python train.py --d_model=256 --d_expert=96 --d_shared_expert=128 --activation="swiglu" --normalize_top_k=true --balance_loss=0.00778 --init_std_router=0.0262 --norm_eps=1e-06 --tie_embeddings=false --lr=0.0018 --beta1=0.9 --batch_tokens=[65536, 131072, 262144] --seq_len=256 --steps=4243 --dataset="wikipedia_en"
Below are experts of layer 4 (counted from 0) of a mixture-of-experts language model. Rows are named router (the router's row for the expert), gate (a neuron's input weights, with its number), up (a neuron's input weights, with its number) and show model dimensions 0-255. Each number is 500 + 25 x the weight over its row's rms, rounded and kept within 0 to 999. Numbers have three digits each.
After each expert's rows: "comes after" lists some tokens at least twice as common just before its tokens as in all text; "mostly gets" lists some tokens that are sent to it at least half of the time. This comes from a sample of Wikipedia text that the model never trained on. Tokens count by the router's weight.

# expert 28
router:464555572457504484439502470454461541514475564512467485509506478518470512504514538472505489512529469521513445537524485527515476478489515528513488521476520513456496478535498482520504491471496481475532506502485503526553486484485518524532480518511508547497495537526494520482501510534481506547489507507504479467488517447488540497496545533526472460506520537484494490511500479526515448517524524512513487454500509508504505536543492483501458524539434486496475513477485543485489485459472477510481481501513475464499532512499517499521480548501466509528506495517463494488515504517528457503497522507485492507460519499488520520466475508490486494544516484473473516490490529463476462517477502455532503487460494505471504476477468447479511470545481491494486468519516534499500481518491476
gate0:469531525528492553505481504499533532543475498527507488535471550464500513516468555482477507517546475512522508528442468475451451488556508510496475513516412483517502493528511471499513551502508465508526516499500510504533486454473452481514510519473502487515528489496494544477525488499445487524519478497498490466458501515458538514500474494520498524534500487483506481496529445503497542489490525557521525491517518513501470511526473491485448485508492491474515489513457526505497488468477492525470492487500512501531558496528502526503475489529499459468485545472514499505514543515536520555473509474505498511509508501520505490500526521540475490529514502502485518538511479473498554496528520474493476498482506488508496483491473506504461515527500484520526471491511459532510512513435492
up0:498532489492495525504490518530529471508525497477482486466489483513502467527499480541519516509491465512488474483509527511511585539494518482554533499442529492533535493455551493437502453509490509484486479576509529527530452488509529516493496464512486497496512547457503490498516557473521494509468496508520489498491519506532489482493497479480472517501520461476507517498484525509520472510541490519504486536529532517490531495504559515524523525460472483438486499478518477479480559490491545518478500505501530500477487501499486477491495505517496545506494456479506472527485477518508541492498481504461521523493503513523531480528497527543525521506517485479494478455493476487569480495488487520454500475510517487472475488532503528483541503468504530522471496535510501471532463479508541
comes after: " was", " is", " as", " the", " it", " he"
mostly gets: " became", " being", " been", " become", " be", " was"

# expert 25
router:464559534469528478473499497426462545483506500516489546530489469516526516500504526479506498506498449525520447490538487519508488475515508539505502536497485504480482478498485499529510516485503491531522496509476474524517493506457532530498495514505480475481533534525518504503479486530482447536525516534491469514494540488484505508476526518521460487512514514495465493473531468502475455527511504509521495456532499511520514534539518503529488513492510465498501561519493527477467503469549471507503510472506484485482497552526510516539471502490465493467503491502470477495489459535533496498486538493503522497489506508509495545450497462518476496494510449466512510481492527466465487531484491478505515496486472524500515497432496427485519443527548522454545486542501534513527486501501473
gate0:474537476473475490458473496458491542529498545473473492476464486498476488523496497497446481491495468508527501458506526489480485516450545513491479491521552564515525483485476508504514553479456531520511487516505496478518492510446471541611450525518475502564488510460490491484518504536467491493498509540475454463458478522513502487521488537538512503480512525452541512500510498484497482472517500518548481500491481492457516512486514491534504491478514521519499521517481481498508513449517509518447511523482515502511506461484458511518511522505531492500501512487514503504493464491544505504486533486479506517485505500493513481473514485504458531512530471496497449523497515488482513507508483467530500490482530550513533531496485532520496453525504495494536457483507497519491508483508459
up0:511408499501472501477496485507524514448465483511528487520524488493515498422522468464524518525498527432453491523507484501500489505510452503573482490469482465516455566520495511497474499491503500468506481461487493482480493463541514459445483504521504478491489537511533498517509490464542506490489493485515535468494509451450538497471519519496488520529523512524453486507483525530478520527501498464493520514496518547529460501511494481516494532527481466465548514478504504473503488526497485524514498495483534484441494502526540525507514517548487482483501506517496534459512529520487495472490485501470488533481495488473498484513502526464524487452506489498507508500499479489526509499521490466515440484482463510470499525518511467501475515518504525484477528502456545491513492464512513
comes after: " (", " ", "1", "2", "8", "–"
mostly gets: "born", " Elevation", "Gls", "DST", " professional", "aged"

# expert 20
router:482526537464487492469517501465458524503473503545503535519504511537492541474501485465455514498497469485504452491524525519522473478488552508487489523457491550473482494511537508515536483500483485541509476489497486489500490524473531508550502520509540512503513502518515501496502528520498470520540503541477512475507522488494524488457555498518445469511535507493458521504497493536491486527513475495504477486533472518538509557507509476518501515515510488509494539507529501465507455479510460514464485497487478505478502522537483540560453485486499536505504512507477493498486497501533451457480529472450491488510501473518528505444516505497446486502527474504550544480479493469469476476503520499504520485461489533494473529491514462445507464517549498459520450526533527524490468492492485
gate0:488536499493472503499493515515513486459464487504447461487506554482514533476473474538495443497472447458536506443491514530493504501469515480460456478456460495465529486487528520478490513478504522482489519453469538525528490490542499513470481511476542463493529570513500524503484520527478519516465489530483512435506447526473499502519513496497482513521503485524486480491471500519428522502505517497451483509490514503475521482523480498522547473525533521497468484497518503515492523546520509518477498532497483486511483514489497531477553477505547489507476525462495479503457518520532472480486497536465516540492527478518447500496521500483475484506483470458500509533491500463452543442511512497496511493485475501466478500490492479518498509505507526485483478470516526461506483503501479
up0:512487474505480528492472583549509473514543512508544490519510493503504491519489525518509494492484522524481477491509484497540518498441491509508492483490540499501511495499497511505482523457510489520494462518478474500503506479451489505437522490486511507453444468465496508453498495510492504472518454471532480498460474495519497521500464442489498546486518499507504549499536493499538501481514524490509479483452455503524484504449520486501495478502469514521477510489493454509499491486511448494495509486521505493522526455493493464541481515497530523525496504503483465515479494457513516460512509501507459472537519490493502529515491462509480519494535495491501521517526491601523504529548512490519511506512537494555546480572481520509484491487446519468506501495475473459529546501505493
comes after: ".", "1", "3", "4", "2", "5"
mostly gets: "′", " length", "°", " mm", " Majority", ".I"

# expert 1
router:473548551428502491464543491483461567477472525519480524504511494539491498489487484459482496492504457494492514509487504502498489495482499505529481550486490535465489473522524503526507485489495476544505506476500515517540458493468499544534480513534520523519505525457491498500485514554446487521516520515490491485521512510492503475496495513464428486502534500490505528532537461490493489518497493543515526492515500498523542512497467496549486482496515462502512514492499559444471482510502486497496468504511477444494483521536527514504477518481491511503487525472514487473484494524528497452488560498494483481495497497463503553460487468516516492504532448451506498502489554495463485522475523493505527481451492517471529525463507461478474466516536517472540489511498524510522494517530465
gate0:516488517496502506513546502565493538482486489485509509486530444523502484476505530503560515508494489524491504551535502499497499483497493515461456497505477510511522512527468537482513525493496468493519491471497520472494509519519499479484489516475470508456488537525468428470495511523479513517522518500496506510532498499502478509498492495506507459517510486517461494492486476544557494510530497475529490478466488503497488552534484529509527516483480506525471480489489451496444501510518499521500522507445532498513480553505528472511515534471522524514505530508484508508484513443489503530529459454502488520510504496528447474514529525460503468495447488491463497542498522483505483496496431512526478472464520485554529570502500493524460525494516499475515501502545527505461446489480446
up0:504514494520467481512498495448490518506536520479460507505467515521496482519510427494508541512459497468465506509459523490504516525497476460463502464523512479485483470513506527497479479488511480493491479485479503489467531484501519532517506444489508498456499529501454527513514518485528504544521510478458553523513454539491502497519483517485480483514530440500492526503515525451473494484447501490478545483468482453492495496446516488494501535492531500503464497555513463463536510497502565490509536526466501492483459527473457544516530473517478492558494464502478520527495493511484536514481474520562480488483448497452508476515492489518521513509509523495486501492467528496506472508499491534491477488501498503487539481500528533461525505527429497495498530493505546486496513485521506
comes after: " in", " of", " the", " on", " from", " during"
mostly gets: " around", " early", " late", " during", " town", " village"

# expert 24
router:493518503449518480453490483480490582482505544509482545538506500538463508486477493467512514493513482507478469480537503486480473459518517500513469524440496522498460475523525529524508500483466484494496497485483493476481487505448510538549464499502469487482518506516476525484487513537473469525505478549504470487503483496514523498490508496494437454539525505521472528489525485525491476507497505521546500476497465494508527512530515522504476492525501484492522532524511514469514529444493478551474429514515501471478484519536534497526454518503485536524499483530496475483470495527527509479503520501526448495471488508538522547469507478498459498494482450500537509527506506495469489513485507456497535524455493515485485495461478474462503469518543515465485474523536537518485491497529476
gate0:523536505462549471470522455481477512503506482473529489489537503514506518515510440491499505485462496534509486523519544527526490432515537548511475525485494470445519510512522510480506499460465535541458476508535454522501516489505499456497490523492495481557532495462487498485466472533504494516445494474484517420508491452539512483510532449482522518539501478491475533479528502494548474464498494523517482456483520503496499516469513537477507477465516471508505512538504501493477507505501518503518529511481509503510462511503534514501514480501514492487522485486547496505458483523520477458478500484528506508438518513469514457485488491488506464493494513511476495511473509497510526491476527511553494530496459522501508494419471494531503474502542497530493531508512516505520524522478485
up0:531515472496517462487532477454480530531463466503511498479485513496498523488516459461476491518490498489515532518519462487539500467506553522521490531496505470480482481515503516456491479489498501474485465533548515518469522489476473482523436494462457494535525508501494481498461458505515485506476479498506504491470500473504485486543525467535474504523491514473476503469494534503510488469480473503552533492529478480496466493480474490480519462499530514484506461490545540518486493557481541531519508470510518513496490488489528508478494508494509480466505498459488495505513485484479489512445545511520484510482493476460514471525493511491477464453465506488543503513456508515505486519465514474540555532503497522535519478451457535490488516444559480498506522498511514484589497523476486
comes after: ".", " was", ".\n\n", " —", " and", ")."
mostly gets: " began", "″N", " established", " opened", " published", " During"

# expert 10
router:481522519430503480465503451489441515456469505549517482547507478513466521514522532491501491523510496513512444477518484521504503451487532500506521539513514524482503466519493468556552522468496480504505517488497482488491500504500511537535466518477520475490527545480504472483511524498483520517485507569500497509504488504484530471485502535490468480519510559505508503545475490520466473494507497498482478469491508464539525498503474534533447476535490485513538542480493519493497475486518510551525466464505460481484523514547478505524445504471506485498488496480461478512491515509490512444484528490445451510465489506494523513501470501484481501504542483505504543506498524482468512473517516466485487489484532539481472476461479473480513455515502528509506486500527564524503491498466483
gate1:519510510456533496492513472490488509473500494510537532513521485453474502477567468492497544534479505509507450482485524489539487463520507499491480535472527482473508490505519516516466476554486507518469503509480458464495484484490503496522505542482518520531545469489525502490544513503505531517504566517510540518481484478485488436494472498473518521503505509477482472528547504539464504550492492510473493469505468504514512462482517522501487512507504506571484507527463484482508433463516462523462475502465462465495510492512454529492494466483495491493500507477552484521499500522516509480462512514491464521464484514476522491502483515514526465465528487476509502522553513482551535506498473498526497517516558520497466476502481503506475469475530481486564478487491487501453475495484469
up1:467456481507487487490504493529530529521496503529488489554515462519505509491521518451532469460437514512492486482500519480479497470544474501505537526493492513478474512487559498504461541484463499474531515508506513508479555521498488538493503517481457526488517532504483477508494525497492492517507482502473479473432517480477482549474457495487499461479480513497496515477514488484527481533476512511520528460473494499505541478477506490452525506502472478515511526530462562552555476487514487455516499511485463496506535515485480516486477487521499565492497481492475532505520481494513494483554496464542497495515536535482493519485498505482443477486489466489477486529529448492487508548496497484533455487527490496525495547486503498469471475493522454509484490496490438502467510520469488
comes after: " |\n", " C", " c", "|", " known", " St"
mostly gets: " rem", "om", " called", " saying", " mis", " calling"

# expert 8
router:495537577485505483469491501478454582488508513537481540501461478508505515516532524484507501469498479527484415506508519505509504500485502530498505548487514523471469483539486476550530517470465518538519496496477462497528491498455518526506483531501489517483499512483487499489472512528466523506510504537475480491529517489498533515495511516480466495510539520502478516506526445503464484490526484489518496487506480509522501554513494516515465488495485506511514515514488561507543500476495475525484471511524457462467498502537483538529451508513476516495528532509480470458461471497513483480527514476476448482481500544499507508463493507523496514502533454490488512514490488487498473511486468458520523498470476529501478496476479446490502441531543545466519477511546523491509461516499475
gate1:537489494494524536495511519495495476493502489496548498497502457509540493502456525438536505489486482488510497450493526506530496507486499465495460500453510479548527457497476544436483467463488504494483445453467515482497438476477481520467548504512531493497532540500520521460516519524468477495482522549528519528548484506524497479523509519428537503495493513481527487533509464485522512489515483472537516486516499508526511521524464494517496481476489483462481499485482535503490450479502467498447487516480509523479505502513502528507498503539493469493519510506489495517492514510483433498506504480525537490521518511517511487486538481533492529528527495535515519483490471447499501461477497482518527540484462469530489507488489493485529505499509480493532477449525574553519503506491496
up1:481509506512489464533502489486496511451499513491455506474523487467492460503546502525472534505459523521456486519469518494487519498532495521493518448534496549518504495504517488514560581511506470502508534516552481515494518501465515476528485486492528513549500488479540499531492483483514497494511493497492543515429529497468504518485496550558528501486501532521503557492464499496497517505499487491495489527495493485510502471526515479467516531518472475508514481495496460489531522512524490490493459496507510444548537472557452482503495497509518495519510484498545501446487481504535561551498500474515503499475452505517465486511484535507466499488512521465496499521524517498472511555462531494492485461497483529512518529541456471501478505516464525526509485525467506514524516500525522
comes after: "0", "9", "1", "8", "2", "7"
mostly gets: "–present", " century", " BC", " Olympics", " Historic", " pm"

# expert 45
router:476510501471481483463519478497497530515483507555498500492524450495460529498507493470465517515478520519500457523473473502505457453508534495509506523457484513454476475474505500503483480482479528508530497488503465480500482523496494539493465519487477516499507513500483478500468500546459528527490512548478434527499538485509500513493504510497458482510510514487471471496481475492517458495514516526497474450509469477558545548521498483505501490511493491512526557510476513468488476520497464517506496479500498504497489511544524486536455512484468532510497484499508489474460509483558502492481548524512444458506534521465514524439485486510484463518521486489528540511504564473477490511484469508521498476463495538445508516510514473485503459533489529444506478532525549539478501495472488
gate1:534482516498482474511475499501473467537493490436505479452476469459497467479462569487485509474539520536467464499450517471515511496485513497494489482489455496490471505491496505535486463496444527535522471498518515491510505502504476509488519494503522510488499522530508444495477559468534476505506491504529466487515476461472491533513507511513485485537556504526525505500503533492519549499516506495489522459532516461531519515524519505519484492501513428547494484543511513523472486510518497513503500494535513521504533483549511446506507508462483486538520503487513532514471483485516503472526545477514500479520484494527537499446532468533559455492484504538528461491522506492497480531488510528527495515478522518484492509498527537480447518517523503466503473511537465524477482499508461
up1:491501531502498533514462504500495479504499455480506513489456473506490476516515494486526510466483491501478488535489493491529458503508506481505464491478488487493513479534494538504468513493501483541500507539498494525474466510517501535483533464501512567482482494503443489475533511472529485498526465485474494508524474493469466498502461534518463477463533467444464551479517494509489454479533458536500480504530511503507511525484482505518560525471483558518503487521464525531496480497448487504489549484492547493511490570515514504486477535553483497479496507487492530472452506483498556475540483485523562539490558482477483478486486480456522536506472489508509490518485534489461440487469485518506520502473520455523492478490489488528468509496497517525487526478519512492505524473481496
comes after: " S", " H", "2", " G", " K", "S"
mostly gets: "Personal", "|---|---|---|---|\n", "|---|---|---|---|---|\n", " hand", "|---|---|---|---|---|---|\n", "|---|---|---|---|---|---|---|\n"